Weights of a small mixture-of-experts language model, trained from scratch on English Wikipedia.
Size: 14 layers, width 192, vocabulary 11791, 71.8M parameters.
Training: 640M tokens, 4825 steps.
Below are experts of layer 5 (counted from 0) of a mixture-of-experts language model. Rows are named router (the router's row for the expert), down (a neuron's output weights, with its number) and show model dimensions 0-191. Each number is 500 + 25 x the weight over its row's rms, rounded and kept within 0 to 999. Numbers have three digits each.
Before each expert's rows: a language model's description of what the expert responds to. This comes from a sample of Wikipedia text that the model never trained on.

# expert 42
What it handles: Sports tables and results. Table cell separators and match-result prepositions in sports text: pipes, dashes, against, defeat to, versus, joined, country codes like ENG, USA.
router:494494527460543527519502484542525479539524496530512510495537535493506471478453482498482478497482518477482467520519469525520463516429496519516487496484500504452522489498498475533492525521508499533511455491511523462473490494473550485545525473481494497516486528487501542494459469519520525495528485480486481488487487536483509523500532501522505513476509546501542532496449528536480549495522475479485531481506535497530484543479502517527480487507524502503500520476491497496529481523515490494508481508524520507482482519458470478486522529488473533507441465512504532566481452428512518530
down0:499509507474475446523560447466516517510504522516456519483492461538536508479487540476477503526464526512499459492519518441495500502500512459542511557503536461483469484549494503474488549519500472467536486507519503526477460480531522510477540497548501478511482536508483472505496459515521519536517543520510496504461494498516537479496518529519513524485557455498481467507523463514515532524481466528488518497535537509459469519541508477515464487451532477494524483507496466509492473495482476494487490496513459495508475477468519504482478505493499521511521493485523478497476516505489514480
down1:516497470484552493515490456490491466482446470455509527507515461489494493481456530484453547446471525500462511480522478512504490482519511509492504519542516472527503497504486501459512516505494506489520490532492493528484484481466515477502527444501535466497507524462516484494489539555481496521503503463516504477514536505504481439504547527536505528505500533486496529514518523545541478499485483508490503533467520492504489476487521549467484434509475465504544487475484480484476507494519485548474525521481466539474459499493472489511495525488488504485486475461493544460491514463509522533
down2:472486499503481484518523524458515503534505500503514538489514525469497539524535504544528484528465502514522509497470506483515538489506487507496551500508494484542513475516488466487513544500458491481515461508461473559501553490536456508534501499519500461542502470487475501501518473557463505498474500520524523557488496492512478497508508532509460474512507530505518493461535492487495475500501504454505497523496513464499462501481496476505471563478504518521459493484470529532507496476480496475462523485518544524473492430499497485513466461485450511515524527470543436509503501507487501470
down3:535483512482535502489551450524531453462490472498514516484492487522450466479504506467500497476526516486488463532494540523453507486501517464488493540532500454501496480489579458471535493478499539487538483441465499479493485488520472514449486510482506474520501528501478532539476469504540498462517501498527507468491526508507522511482445503530510483553528479503485546485495509499495519479497489524506525521510529496482495500520465532500499446508550463508496474474513539524499492487505493523505514536505482462537492474532499516491523533466479526504485510525500497521515501500502440519

# expert 59
What it handles: Year-range parts. Pieces of years and season ranges, especially century prefixes like 201, 202, 195 and the dash or slash joining 2016–17.
router:508520547477485509497513502472503534488483493513528499472502504455547485499482515521475508506577522492497506474506524441543504538500494485465501496481496464550526503453504469553492512453507528513487550545454496500481479469520502469502480554499538544501505456492512499503502524492496482479518457535551497489469542501523544548493495522516525476524501547525536512501510526563492461519494487477531523500515515520495501486493485455477496463497523525489489501502483519495509474474483536490501511465501502532513541503473484478539506533539491470488492480536492512505486495485533524518
down0:500513542516517477518538487493498462518496514527491510536500515511496569533499527497453484536526527474496497533490532475462516474506514505467539470487514510534478489486481493472517498539495486517439497513477438479465468505479521516466494479497495470508476502511534487468520554473506485495481428527541522474514513519516515460494531507518494551468567517491499545482475447488481488505502486501488510522534520509493520530490496448480506501499498502499513510501494464473484504483464498507491519473463529557514501491501539462474488476477477537508496479502521479523526526483442509476
down1:522506500476493479528564494499514514509484494515524490488484513540502515503504514454497507473522492479570518498480542529512491488519452520492468528508488473511484465516471493499499472501461514479521462521469516492535494501508496531469482523502541473513502514496469530549510522497501497503488493427498454518522515492503535452500491542524485488515533494496474515489497510499490509496475585468511450465455474504526496485510458527487480478491524519471462464503469531517551517473452488482482547475505487460483479513473496487459498497485463483505506527463499534547499550522513500501
down2:483457490502469509510511473515492481461535515496475562485513518474531499549497529464528541505481456501483523450522502513449512444488541498469543499552491428458503465506509522505479506514496549528450507539510504458495532551516481506474503475525491482491546468502482515543506515446473496499528469495523509502485461483542540509512454522498502526494518487511495513517528501514518488480501466538536507524524491513455497503490492471476504515504520500499496506465462492511508463523504472473460510551507495542485521494540501510499522521534487499504510494504522482482519486472492500489
down3:499479462520447453458481479439487522479499521528546542505520512540414488512509484483509472544479486460469496490472491500496497486476513475488497512524539482509511538513535534523517531507506507503496536500501455487495494509518511546497498502500544554470515514475464535499501482504466481511493519511495463491515461526500480474527514482506542500527492477467523520482530499485513483500500506469520505529517423505508487495492482485489507551484497471502518563517502471501497477570503510493463469498514470492470534481514519510501471492534507499509542528532515523486523483518505487458

# expert 25
What it handles: South Asian and Arabic names. First piece of names starting a phrase, often Indian, Arabic or Persian such as Raj, Ash(ok), Al-, Bar(uq); also common first names.
router:431545523502556545504533498532483438515505485491479522503519513490484477463501479533534487488487535522513512494517484493443460497539511542515516499490548498525475483524512530478505512502461541510564530488491503504521507506503500536518469534482469478511506514487468529447525507521482499467468509502543527484502490461469498469501527506504524533505513535458524537464552526471494476471481519475520511478501534503490481515481522509491525486501489487496526508497481533494519487506498488503459460460495502493444479508490485489494543480455482531510506484516514567499480519513488470523
down0:508489467506484485503568524536498538493500521536511509541526502481527522479484492483492529507447520478477486494490500508500489492485560510520486522500485494482528472518520485476518505505505540489477482474527484475477533477480492541495508527476493478500508533492461469468522499520481527470502517532507516477500485546483470457492548532475527503477551497486490535481527503504512474533495495478461494505505556499453461530485498520515533470495538526486480522517527553532520454511445508515497490497503462526514496521482527494425485474478507557496464466454506494506480557509498506484
down1:484501511531522499505484518489540490512484464510498522535473494457488465493501498498497466536446544480477489505507491508498519481505494488494523500515504523533471469533468500499470523519451492460499443487464543502521500469483537511513514461500520465493523475506542499515477492479455513514484513516483502523510523515529501510490460510533518522532507480537545547472539575470534509523496525505503486533519524527507490507478503501504512532535492510554459512479457521482518511504534496490502520503456449487488446505492479450422508509488505521502509507527526528488463512489458476466
down2:525501491515508501443487481494489530463468477546477539530500487522507495502498530530477508460518492498523526479523531523536463474510529550509542530473529463565511508529488544472515521512498482495483502515490443510512509476526500520482465524460511459486506504507535426521509499477473460517503507480511485495544475535521510508575521489486500495500494480511472519534496470513485494518508497510537504551528464469516485521476520497513502493512497512462512465478495519484507459491488494511496454485514541509472503503443495530505509536558490483473462472490485493508508496526531492453
down3:488554464519496503532502507524457516496537453484515501489491448525508472487482498455516526509480513522478531519518502485460493478469527537506497518512521503448498510524472517461501473471473492494497514506495500551487516435527498586518494526521508501495517518468491466493525503495464507505552505497506474489536475510503495517511500505549495516551499499482450532500480448465520477516484467486456543485515506494526433436473496486512505503516488478511549504476511487498520532536503508485526483525512525473495467468518507482523523461510465493511515476476524481458491500489470506511

# expert 13
What it handles: English surname first pieces. First piece of English-style surnames and place names after a given name, such as Mc, Har, Brad(shaw), East(man), Wood.
router:475492525541564475494474522487468477494489484506502488476492464482525545554482518511510465463489485489485455483482478513525478494510517491534501483458497522522468457499526472500509546480495531503533487490484527465493482450500493536520502555505472502543477493517529475464490507542483475449475472543489555485461516522469489511536514509494479532446508478465488473480504494496517483483507526523482492495477492498521499529475555500524517500487529497523497481473464520521496522470496506454483508503489510478504485487502512510523476439505520541480463520464557543484543493525513502497
down0:511490506508507523508482519459452523494522540504547534458509502489464514474448480507495496524516511522472506487496521498505542479518533457499483530502508475469496533545452480521477478515475485462534487496480483477547434491535514477496452528491512486528523459554504486503524480490504511513528472487488502473500478487495532470498516463485499519482482469468463459477483464498512531471553487475503533502490511502517493445489549497547528524489513563510476474450534515531488491508510472478482480474514476486468481518478466518510479521478529527488500521501505506494483540480544483494
down1:463502510499536509514518483494510511516509522513526465473521493504483506481537513486523519481506518491527499498485556491483510494521485449515456507483509474547494524560541526507512498457459538498494522501537523543482515499506519530488476517489455459523461483509473521497509492501488540497528492515519493528538483506514506518493471507483527519492551518485496458473545514512456516499489571493505501477479508449493515530492504563502533518511489438481543507528464506496492495513500480535482491484474494509534541532511502481478530475495485471499505429484565543512504527457500494513
down2:522500484524541519498475502454483479470507488491509523511482511506502489477486518504515536523466498502503437473529491522549510499517485499494511504457523521543489528496522549468488529496524519515516478437514449552518499498514524543507475517507471508483535547527507496464493525514559515513489485515466498443452490469502478543530525477506478502526519498445497511510485505501499445508455539471522535495524527494504549501522488505510498536499536480509500455510479521546521473504510480471505457488514511544537501507493483427496484508515475504486509510480523545521516508520507509529
down3:505506495512476479499498509515541538489478532541491487505484500496537470492509525489494465483472493459485497509478498486482481520515525553451501489484542539511465504525487494505506505495510532499499496496505513506476495486485456496538457557488503458509551503505487502472493434516466484482511472467507494530486504491471475474520471491485548518535515533533558461522505481506558481501484492521495516471506497502491537489443534543529492529521534469491530495482530530528504526460501504496448509541517484499542497520471473472493509484503436467541489489527485465478454514471473481487

# expert 61
What it handles: European surname openings. First pieces of Spanish, French, German and Polish names and words after given names, such as Lad(rillero), Dub(oscq), Pri(mera), Jun(queira).
router:451521524530514524465514509498490423493531475525484535531503494483476532459470486531505491454485530500540456505478518496479511505532518524490510506493521491516495487475503496502495476489474469519517508490533514494524550458514487518506506544494516482498493505517498488422525542461523510492518475504484537471539454483492464497532478466440453546524511505450496533491488523520517503485505533450471515513537518458499511501486515495522514520492526494473513526504531534521527481526501501471487464488461479514472528510508534494519528508496473555517471481483482550487506521499510500535
down0:500497515496486491493500505459472503511510494526482519453469487525514456491531527491534535475531510548523510509464531491521541504478516519463512476490533499466484481520489499525480509529502505505467491451490506539491488516500545495477489494497485489463494454506524537512496509480448476500477482478476465486491514528461546475479505526509519506491418542499474482504484503548505501529500477513501498464485487456515541548474493468503487540551456501478536512440509483494458506485521499484491467532459517510517485491509542529555490537507473511455525509492521477520461535519488505499
down1:503495508465508455488532498500465537475505457498483468544545516541501532466479524509516490510453490522489506484491480524485479487506520482484530519539486459478525446504446459521515483485480466524493485499486464519504469492543507517547463452524533457520520482486501492526477491500482516485487485513503485428481518495516519453504527494511496487503458510511513505456485491472475538467498498534516508510474534486511506486464525445490519473502472498464536511529492547493505491501485542517492473464478526501531502501460520454477518482465495503461469500445493529514498533513527486525
down2:512495498461482452509484471517483541479540495484511497524497480457514492522512479478496498460478455504524498521471489532482483513479500467503517523495477564537499505529475474529487518529541495476508597472501483490482460484504500480507516502536531507492501489492515528476537535525505560511466511499532493498512476488450541473473520515493533490497509458465547486524492464476533519521467489482505446444497498455487488484478484453506502477492499532510495471540471447511510496540510527495524499509525484517481520462543492474522521500519542509489517498482502508514511540489509521484
down3:500458499503442482496482498504486499493489468483496518462455527485463463514505473522539502504553517522523505522498499480473533461507503483464488510473490489475500553486463483505480520509516492488484466483478485553495495477505528502515475507491497456459469473491519473550494498512506501501531514466473478443473488518474514477510507535509526497488507506477513456521532475509492484518532470523483535497491543490470536473477508464518477511540566468496505469473522493493455477470513486467461546504474501457518510506511496477572540504465528476519491505519530457518514475468543509493

# expert 21
What it handles: Closing punctuation and headers. Line-ending punctuation and table pipes, closing parentheses, semicolons, periods, and closing == or === on section headings, plus final year digits.
router:473461532505506473528500494543470517487543454530490520531483483529474486528442490484505476472533501464460511482510495496521503527478497506491521510524486499528478500479505481493512492505488488507511528462457488481492488514505515490517543538539516517483497501521460528493521489554492511570500438480470476462505554489507534498520477510525526477521476474509500484547482474550504529519453519467463476460466458512529512538486518506480488527532491510448524496547522503498511495474513481489529517492499509488507485468474503542549529510504498459521553495526496514499486550493488492520
down0:515497494498503513520511501541478480467478511541497499524490522478457480490483508480523498459531540467502469529544483514522509525529493488474494501458512516464510439486513512537516483509492469471533560468529499503465520492525521535502531495509510497484557519540548556510488471471551512524474529508461474477455491527498520485514510466483512491490443487507460490516501509491482519512494447498562549481470476507467495513509517501496500499513532474514469507530498527493526496559518478509502507485542492483500482487508502515477529473472502485516524541543465543505485544511475488513
down1:516492468497513494543512461546496502475468519544466490515506497513446509500489494493484516475499507478499487476490472522548511509502510521507485516470436477492498492503522505506532495546485507466507510503511490499460466459513520502518497518500521486526481494534546499503498456493505516540494468470534497535480550461499490470484504448472511522503499513512554503472503499458467494500491496472512465505479453467487457576525498481523510482515485481488532447505521548480484548531547431471536523535512497472518476492501524494481518486525480467536502511514522477516480534526520507521
down2:474508479503505466526511493502473475520543516572479451472517497590443467489450478480517491475455495477483506512481539503481499501509505480498534497491500502506492501473472524516510490490541487514509518514481509537496582499463486515529522492534470523503500518471523484490498491466512498526499513515498515494521504494520526487506503475503537510478508467476471512456505524462501469463534513511489484487483496498497477561499465504508535472524516501466493504509468545560512550487503488504468489492442502471538502499435515535495512511486522497522494508455494521535499477544487513495
down3:457482438549519505470484522510462447476487511527501450472533507501473479548516449505496538500469504514516473493496500494475468471524496464472517498492481506505489482514490540512538535532467535521507526514508458510538526481518464462482478527506507465494555507421504496515465469509501514472479487481487501521483486511522520498527493534492478522499457441496539519477461498495515507525514527453512515513511468534499453495488472479478472521509478474508532458541493510487483546478489466455487473505456521475491498521484478491513505486484477489469511499480477512515536494511502495504

# expert 60
What it handles: Song and work titles. Words inside quoted or listed titles of songs, albums and works, such as You, My, Love, But, opening quotation marks.
router:525523489486506509499508485505504526543445460468493498481452511503508500525501493526508521469472461481524477543506514475517524517512456501531510477554494503469482478525544503462519500528548505489511507502507456445486492491473532490483488455507492499460504507477510478466569552496523493504487502557499529473454494510517521519495499518487471482526526530528537472476492453496505485525457472531469466465488500495504487517514524525510522501503523495481491522504481480550483481481503463479481502536471494496523467470478474556484440501467486504514461525461500488539479491519479481476
down0:516496487491531500508513474469500510532511512517507458509498423558473469484496536509494497492511479449446512534509468484485495531489486543483480481504499518496513475470532505536494506492495518546548526507476507523516527507440495506504473525472485503539488498500514538524490498513554545512492495456510471523454485501482525512492537494471505477509468549463482502499480489521547517474503529502558508502496554510508502551502470510571504479526504487481470510517524515496482458494473503492463485495469460481563485515463494481485488534487507512516461504478494524479472499483513494518
down1:495442482469526508512507501484544512521463486518476506513512486523488464495471538547483518504468479448526428462465531456499493509462510461462489516487503481514495504534513494517468492489533507522489510493494469463492498469505494494494443506500498550501476505509503471497492545524481490499502495468497519492514537494528565489541511516536473437493503509533521487480487489483469545502490475502460518505484471513476478494526497480484496477474518519510462475535489499483502452504514526499489549502458478492522480522528527510460511481555503523562505513481541492526518527512460528513
down2:554469515505479508455502449492496487473463443535492519487507481501507543514490487520483492497523509489513488487468516504505488484536523500411529454485469494534494522493509531491502492512521469528505514472483514510473506484528458513497478537473560498534556537516496494480495512504493496482482459543496557531514556452483493512497519493486490517511517512506506496463502534456531486480478471487501515549497487501480490548538459504520485491523526497510510496507526487461507481451459535493477529527505526504533498573527518493522488526528507530498506506480488491470494510528477506508
down3:465503523494543521506563497502475501517543521497461472514529462554496497533446511538474486507475492471464476481510478531477530497475511535547485474518518527458497475498470468521459545474482520515508496540565500504495474508484491484526503508488525493462536484491496511532522491500513466456482542512480507457470502469501502465509487514513490479450477535531483484479521512525482490487516498481491479540521460534501512554507497469531518487555534463489516520463508498529523491506477489515503490498478500518516522496490498522468542486497491490475469523532479527541439508498472510495

# expert 45
What it handles: Mid-word letter chunks. Middle syllable pieces inside names and rare words, after a capital or first piece, such as Des-ser-t, Van-ess-a, pap-ill-ary.
router:499492468544471509451466470487511543472485491518539509504502503453553517509483534504495516467481499489506478523488497508537507498493479477508495509465477505500537489465489506492503469531503492484518454486509493505504515507530481493504495535541478507506528511514499489519523495477470519432516524488500509481539484518528483477479494482487533463547452462490475491500520540476507503521572518522479529466519524483486533494499524508523480443513523563500469485489499536488488489496464538466491494474473497481493511514489502481558500507483484523489505522436493439489589505518510523514
down0:498506514494482508519499460489488482511477523552530483482482483488486507482489582516515535513528452471495479558562447479492470527456471511542485516488505482507504494470500458464510510523493480536524534487489473516456488533527554560479444542496517541506496501500492472508548504512490483510469500531495465517499494500507512516499483501561512514479501494472508511507494489480501500486488485506507526519526479542498483456504429483487495510503518489519467482505512478534467501492511521495526497517465518418478468492491517516543475503480501516478525477512500500510516469470486515488
down1:481495495494476531458497474525479501529526477450500515507547457503485486519506553488483463523518559523461521492445510491483530523538542531466495494502468479468474512531559482507534511492505532490507555472480504491498486477491494475499535495508496420493510506536515458546455538450502502493474495538485491463526497523526511505484470540522489528516525501490519473497490495511527529507545504526487531516482476516504489487463496502509502483509500496494515503516536504468443520488481471506493508466536509498492509502520472478500507491542473453501507495455510485538474517498480478553
down2:487500467512470515535490446480504494489493532493497497485475427490503475515480467502525533519503453565541514454480520502469484521455471480504504525515459511487506501543498466524503496495485487500505454531509530514494518507480493451506487503509505498470483503511467524479481503483482526487525473456508521512543475521491498532504480472501447505544500513488581501501504475508476472493497457498512484493533446496499496511534491507538477472516510458493509514469513506446500518483500492480512503560462531498507509478430471491525510476531505522501457490432500499488521503484478505487
down3:478493528503496523528524501476492502490510500507446517474550483551498523489516524539431456506491469496502499528552523496491506503456513495521454520507483493490542504543461476525499506464483540504556465545454462508517519487513528531508516510520521497517534505496552501486468509484518478474499538530497513504551508481501489476505495468492524490518512486499492545522510479551501520569477457527512490552503490499484506490534518468469507521523517494503494543493510508499536500510499475561489484506485514511519497485519467504461509497516462491477486502500495522498536516459552500553

# expert 4
What it handles: Prepositions in prose. Prepositions in running prose, mostly in, of, on, from, between, during, often before the, a or a year.
router:524474533478519545484485491499499489547512484511452457510503491511504484459549507505517530562471495516473535540512512491544515520521498497483504486504509529461515520497495508512504505558519481479533501503520518486497508481454470511506462478566477521522535537490492484493493522484472523517492498518492495534482471465514505481473475509481483443466532506488515508491513543505521501508468526477523531530475533475554502455469519501481560545495469468523496518491493485477509475489552545522520490486494484506481500499488472499472458475530535490469522488471496498561451491508486517529
down0:507551501457499526529532479512519515490450467503473524484498471522489512522527497566476507542469523528532464511460507510495550489513496470493490508537503483468478507465511480459490476516518470467524446488541486476466516495526502468499442497527473520506492534507500499529491492505482567527502501475503467482504499539523512489511498484548554477531523547510505519475501532500492476501522465503481516521491509533518525467537467485507477522501500474499486520485533477533510523462515456494518464549477517512500512505504485476479503468476481494533493549534518504492502489525525563501
down1:501500490492522537445516458480490506479466507506497478515484484523471467485518506478550567470472516503486495521476479496526498505530484507482458498489523496487518484509514509500518514493476488524499511458485508467482485508470459513504473476561496506534483516476519509454528523486514495518528488498488512521498451528489524494557512533509549483496491522484491525505515509502491508457477502497539501537497545552474497521525583495456510510458519468519521489497491488525502495508488449531475512515467480558521481499512477504467503528505492521485502480436473536547455476495544532480
down2:462519521564526479472486497448514474511522474516537503511493463531506466531533515475531456507478461516454555518459455510513449459511500517487481506470487499496542515479489461478492499529481518467467465514497491518503499488471504458526490530495494499477497526476519476501508516521467481534470513530487478509502507499498519478555490485514481461484460469459502536494506519470517545503507498500505534520470542486504499494481482492506548548484454508474527460482527480485532474490515460478485520511457518482476504524520451454456504494495521499498485490494493488465478527477527527499
down3:528471474437494452490522497521505548534502515564513501500505500484471485446474491491513528510476484497462510479454559529457488474435520497472472488477505496501515505494507504513520528530479530476510465520490488514510467500477493479517519484529506434523486446504551513500517499504499496507503505460487488490525471542519480545514482536473465477481522525487470511493524485513462507484521481498499517475509504469511495485508504445506500495485479482482429473504500536481510460500498480456530524519504487455461476509509462517470450499537493497517460495505489474542490504493474472504

# expert 52
What it handles: Place and institution names. of, and, New, North and similar words inside names of places, universities and titles, like University of Oxford, Elizabeth of York.
router:468478529480565509518519509479505456546490474515528511484508523488517467498465479507493507486469484527516500496514538479486521500463513508487462473536487508479501495509473521437442484475514523499530465492523455515518551510519503462523491498509482524496491531466477538459482487532503494500527525520490533506518539459458542478491521527490439473481502518430454512533502522521515485492500493520483533503492555500489532497491472469507547468512504490490508514437488497507483473523495511521459506491490507524521493470470484513475485484464499518530469477496486527510468528531487510548
down0:521522510466493476495529498480512530478494521517510535526477469537499525472471498497505538451421493534510478508518503491498547507494487504502516497502530485538500476536480495466496502488499492513532536470468530506491535487493487471557399475540521505492510504468517460504512509515496479478526538485498481498492535480479520478548510481499476467545527512452506492465545500478485463492485542491498477501466512485478492468446511510482503508501493493476521481462459486462530480474476477450480534504508524476498519528486494491481536488521520537489482508517500463479511491530537528517
down1:516508491475501452502543462514480493518465533509494475534526482485521496514482495487538490475452486532520531529507487510499526496472517474477498529497520475475513509503466463525483501556478504511453493474510543518505502538485463493479473481532494519527492537507483525477542543524533453503474474493505540495506464493523521505545494484504491469535473510496504535493517505462497496458483532493500520478501521502500430486502556470514489525506477485510520503503493483484529475471474489510506505548479517537446502513471497507452534490559501483446516477494492491584490491482481525511
down2:467491491466525585502462491544518478526506534518502494527472501481532531498432491506497505493425496480524469494490539487499524473500494528472503456526520482503525476462490508492484485469511552505533500460497487499482502461465483485507516534548528500454485529499539487479487496513466512513494486503503500525465476480499482489485532494498472486515506473509445476497478477522451540477482517509493496484463468517516524511475539537481495533526500516506510502473496539464487498508518507506494517469503466536507491530481522475475473523513483562474471483501533484464477519453512542521
down3:479499463525495517452476491501515520515498496557530507492517522488497502508521503492498485470494484483454481541574500472488520518534502495495500520520537487467488533483460478533553520534501519508466510526501523525524490484495506500492489525469493457548456477528518499503455491528493482474539479490482544480456493559495476464489470482521518492475459490520511496473518517493528511467510487503487486493472516437454487530512489508472509493512456517503531506534510494512493483490496527540531469475500517474535523465463527531490561508512530501532572511481491488495536521483496519469

# expert 29
What it handles: Word-initial fragments. First piece of a lowercase word split into subwords after an article, such as c in cues, z in zoo, comm, trans, dec.
router:461538514525518542488460502512478461485480516421479472494485503542479511467485488473547470568515489524541543489514534499443474483527494520474523486533523488524491491473506533511515469533483509519540507518517504485486491489505505514501521500511483514461496526442485519458499519477542484468498522537500507554552495467504448515553479489484491483513521460515479494511524510477492468509502496509545466524505529486524498502536485508486503528492466483479520528499517485483496492543518475515516477487475517507452532452488527505486473462496475541505497503533490529490496496531492494522
down0:510494512502499470548533486493483511499541553499526506513517480496505492494467442516498483522484477479495515490495530523485495466512482484483528491517479506503521488461521494507497484481481475477491528563468521502458529507455463492499480492545498521487488517518485481536507489508501475457517519474485498519475452492483501498513463509497528534562465507519490497520497545459492498479463497512542487568544527552500457518527526491477527502504519454453543499469463510467504534483517490520509471493496514504476535492501520501480442445526500502514444458505478469473478518486503540502
down1:546507478467479496484519518483382523492532518501448482482506529504492547474514493488461487483500501506465552508483500484475488468468467494465495455484488518460506490516511518502487551507503509476505454507475522503453505503509527517518510503474497503472490514496502495505527475506468523521504486544501454490502458526538491512505497448495497546539537474509514509486496507507503486504469479485507510472503465493491563493542520502512474497522503477465520487493469449496506478478470500499492484486477500520480494492480477462498517485512453487492475447504489542508559527465474494549
down2:513536474514508498486528542506497501479484547517486522519463468489500499521464531495491514494483458508504542485494497484537496531517505486514483514417545453464500462468509455509524486510476513463501525487472512482491533511494515474480491465517498473489493482503519481512514547481525477473467537453512527494469520517494460493510484534491483534474465493511425548509553501483472449497495526477520488496484506529498487513491440492511502511494487475463490528489467532503468526552518495545527520526512485506467499515484521463481480475525476534460500489535520524515461514498497527486
down3:507514510532502497503535518472515496484507489498503480499562488465499499476506515507500522503507493500495495465514536478442529453479484497498493489463458448493525492484515483475542466524505517517487459505540429555543464484501474502507480517455496506483497504534523506530472472553517478507472490502504469494559508512573525493521482529482491517487491503479483521486509480535518552485516509462493496479450493485576452484470505497526488503514496473493487484494488509488509482518515511544554462525508549483488504472459476530484508512493472489510468512490524470483524476502531484504

# expert 3
What it handles: Word-initial stems. First fragments of multi-piece words starting after articles or verbs, such as amb, ren, def, disc, plus reporting verbs said, stated, According.
router:456487551538569565491486535518526442461450499469506524473542495528469524522542500503483539503533488479526519533480497465496492480498528500457499497497530483528511563477548558483531486532453504490503469495504500455513492496546488500512542531460494506508500496496507511474507511482510495513464520488507496537499532507515487514519513505510473539521496457536514546491483487522532509493513511461503510510491493548531472492500509495526527508501485482499487474516459493517508521507510501506450449496476490489490501491479509513507488467540525527508486499479480571503513500504524491530
down6:492513472514475502485523496453517494477495531470506528498521497479525543540505483493516501542534479504506490479499497473515511538523494516492512481505497488489549506504534524462494509527463472507494528527497511467541514449511514477516464501482485491447537514482510487524457472493511477513494490471531498554506519515524455515516462531504497495504486548475503500471545513433526476451520479514467464529560518511474507505499496524527505518510483491492525490503511507451499495492552461498498473500526497540477508496465464470526458499475544523498436483499454534506496457487471490454
down7:507448466471497492495472498506491555475491447531508483529488479516539494523552494527565548503467520459483536525498522525492509499520457534517503534537519526507471500489499472479510508473508464470475495489503500500480473547469493506537516492510536483486439530514466494500470513483494487508490506488502477500529504522488484475478497494518499517526533438555499516454545542457509493475460517505521496487517476504546468512490508535486463544507517508517478501474524471530465468519472498523506539485522514488530467485488496500485533525533474490476507511489525471502541518543490517485
down8:549493460460533488506514469547486519500465499535531546479495505494472497500493466478490505472474492433485467523497490507513530545489490510484483488480531504482515495525474501501505482482493505482518525475575466498472530522508456451557502514489500523517525500540536530501521488463505517510498539486452480443492488516478506459508503505474542528500481534498539485515484477508492489478520456511491465477543512458518496454543519516515502474509544516522496522494473441491463528521487509521501492507509510500475479526516502521468505540532494501475463495509492531527469502504510467544
down9:530540459509492452459522477521513515506531501491502552526512523532486472511521520482541522547526508460536528554513495498490511472512467485474489480496531523472454480497479502572479551452497506498519469519490520449502512509518512526466523500469479473541535547511472527501488455501514494513504530524471478490495482474523502501537539510507466554533537499490471495473499527529459499516520538502500501471518479498473470521490508490473476521504494517458541445466492534524504513514529496525486490515500514476508514509472487523467469502497505493508548452492507504470517519505486478507

# expert 55
What it handles: Foreign name middles. Inner letter clusters of Slavic, Arabic, Hungarian and other foreign names and places after a capital, like Mub-ar-ak, Zar-ut-skiy, Z-imb-abwe.
router:538521451513476499489477535479468515483522534548515511505522538523499544472468504466473521458483535507488504525525498490496508527545477520527506527501487497508548487504482452490488473484487485461565459463452481524499537483478502460497533537512499524524510510484488483500514503501489503462519479441494491471519485519521466473449520495470501524502464510483523494498500514486499518478498509510525489505506514511483491513500489503531501465459511513493461498471494531469520520482490498513529547528541476489517463507524538505581496481487478531492501445476475464500548523456492519531
down0:531490479521468492519535519483508518448517524535547486517534471535481500534484517496503507503454478549540468517513509495498517509509509556505532480435477498536461531500540485500484523507510528515513479538475463514452498549485506520517478527462510478437520511494497501497503501505556472513486534547503458507508461472495514496507508492517494505482473515503501482495454525452485520494465525466468463497473486511473440510482514545464503519488490498492489516509491498530518484481483491489519516485486449511522503551524526541512536454473462529508512493498464507480496488534492502498
down1:502485497501506508484483477522505555508512521487474465514514527524491523524482506507498452508491510486515503537488507473524474494493502525442465483488482507454502506513496535499557500471505493494512521472498526482493489481534441512495500528495491510548419516505507504503466529493537507484461503520500522475532524528492525487457471518483532547477492469492503496511533542513453513498526502480505543420482495496492503466532490501572475521516491533471541497480516510512550506505496498486483543500527477503488475454478489494485519542470467459502559468528484477527496521515517482487
down2:523506493485493487502506489512494477486463494511508522458521484519554522547487515528490475520499454521548518492497458473441475475502522528520529530492557499496482454532516509528544494467520528504507508504526535495523544484482486481498518514468529547461485495470495516514508518491521518485478507455505472519510502509491543518510480490519487522501516470491462485506488466459473476526499532503482467499509500502518459471504562525501513533457514499455460546495463533477491506517490504472485459482497497471475529551513471492475455530523542516493542457503483499475548472491478526482
down3:510462551503509490512495472496481498521464544494483452532525458497471476516494492531522484537520497555506515557492492486512490523514497504472466494502529506446517514480481483491468540472505527558486466508527538501478495497512469511515496465522490495507464513553511484471539496504492458482519482519530539497489508486508471527544522471504523477528459506547515475444487499469503505512506473492482498530490467489455509451503508522527489517535482526472567508493475529496473526513498493510528522512456479518495433503528507487492533488469480508535469476512525503513470547484504511491

# expert 62
What it handles: Word-initial stems, LaTeX. First pieces of split words like we(ak), ste(ady), stre, legisl, plus backslashes and dollar signs in math notation.
router:465555520514498496492493473522502466456495473449461506489456453497473466504513460496515485530528513549488511498487497475479480471476518522518561508516527515482472498500524525490487528491485468542479477491509474455506479519488531540503507538538482476504490521482530505495471519453492480459452515508505485486505497471531458473545487485467532539457507470502471539486530519498493465470507523465507507520508498535525483506500493489484482537483459450485536489521470483540478506542493520514513475508489508509497538519501507506491566496480479484540508548513511546511470511482525497520
down1:473506459494469470498512523443526505479509539531510484475503529508497483451501490552496462489450496514536481460526445475429511527514493485517528516513497512474529520467492530464499480521524504491507491488487510488533511504516519498544536486488523480502467492519545472483491528532515486518457507461505452525520476492496497527521540504462530457520505449481524483457532498496463479474518516544531515506504539477510506499488508495505512472499525523442500439486485518523479501551463547530520502531529498501505497504476459538497484480524517497494511504521528508500491520505521540508
down2:505491494547520491466479506471499522481451486478482508523463505511485482472476524540512499505539496522517522476511446514508491535513526510478485536491506435493530515539509488462538517472505501530479489495530482503494535472552510530486478504490488483499505509508530500505537495491525479503521513495534467484464485467499485478532477511475505534493491451466489492539558493526533521455496501482520460528480521541500522524521506492503494465495489459513488499503493516483497423556540506476499542537532512457462519470501508512497499494480509498443497506544535491522503468487552521457
down3:506474476516504498489534502541532532446464503528522540465540499505501552485522456508523501511500475523511482492498490523549514488491487493502559477506509543494488493529493452536507494508529501528508478473485453504504518503536479505523508486523491454500492497548516470508555480535497532495484461479457501488512452523515509543507506507516513463503516559511471519480470497530463511500474538491497518504509517489541485502476497494509479527496523568448468546540478532461526486513506504544515476505531519534535494512508491498470522516521532499497465490496503514490499438463518488478
down4:508502522510502496466480505516514515499510540542509549504477499494525527508519487522527518475476533525420460483485514479496545543529503478476525502464526455487470532463528532473499519470496473457530476498537530480522477512470487469470488523510495482521499486468515517452499549525514522500536487529514523535560488492492503494534518523541451500493484486488492491507487498477510460482510498467497499495496490439453492489490495493513501535502499529505536559466506488512486507465488583512469490499510473501493460528513522481516492522496480511505512494462519496494480483479555540498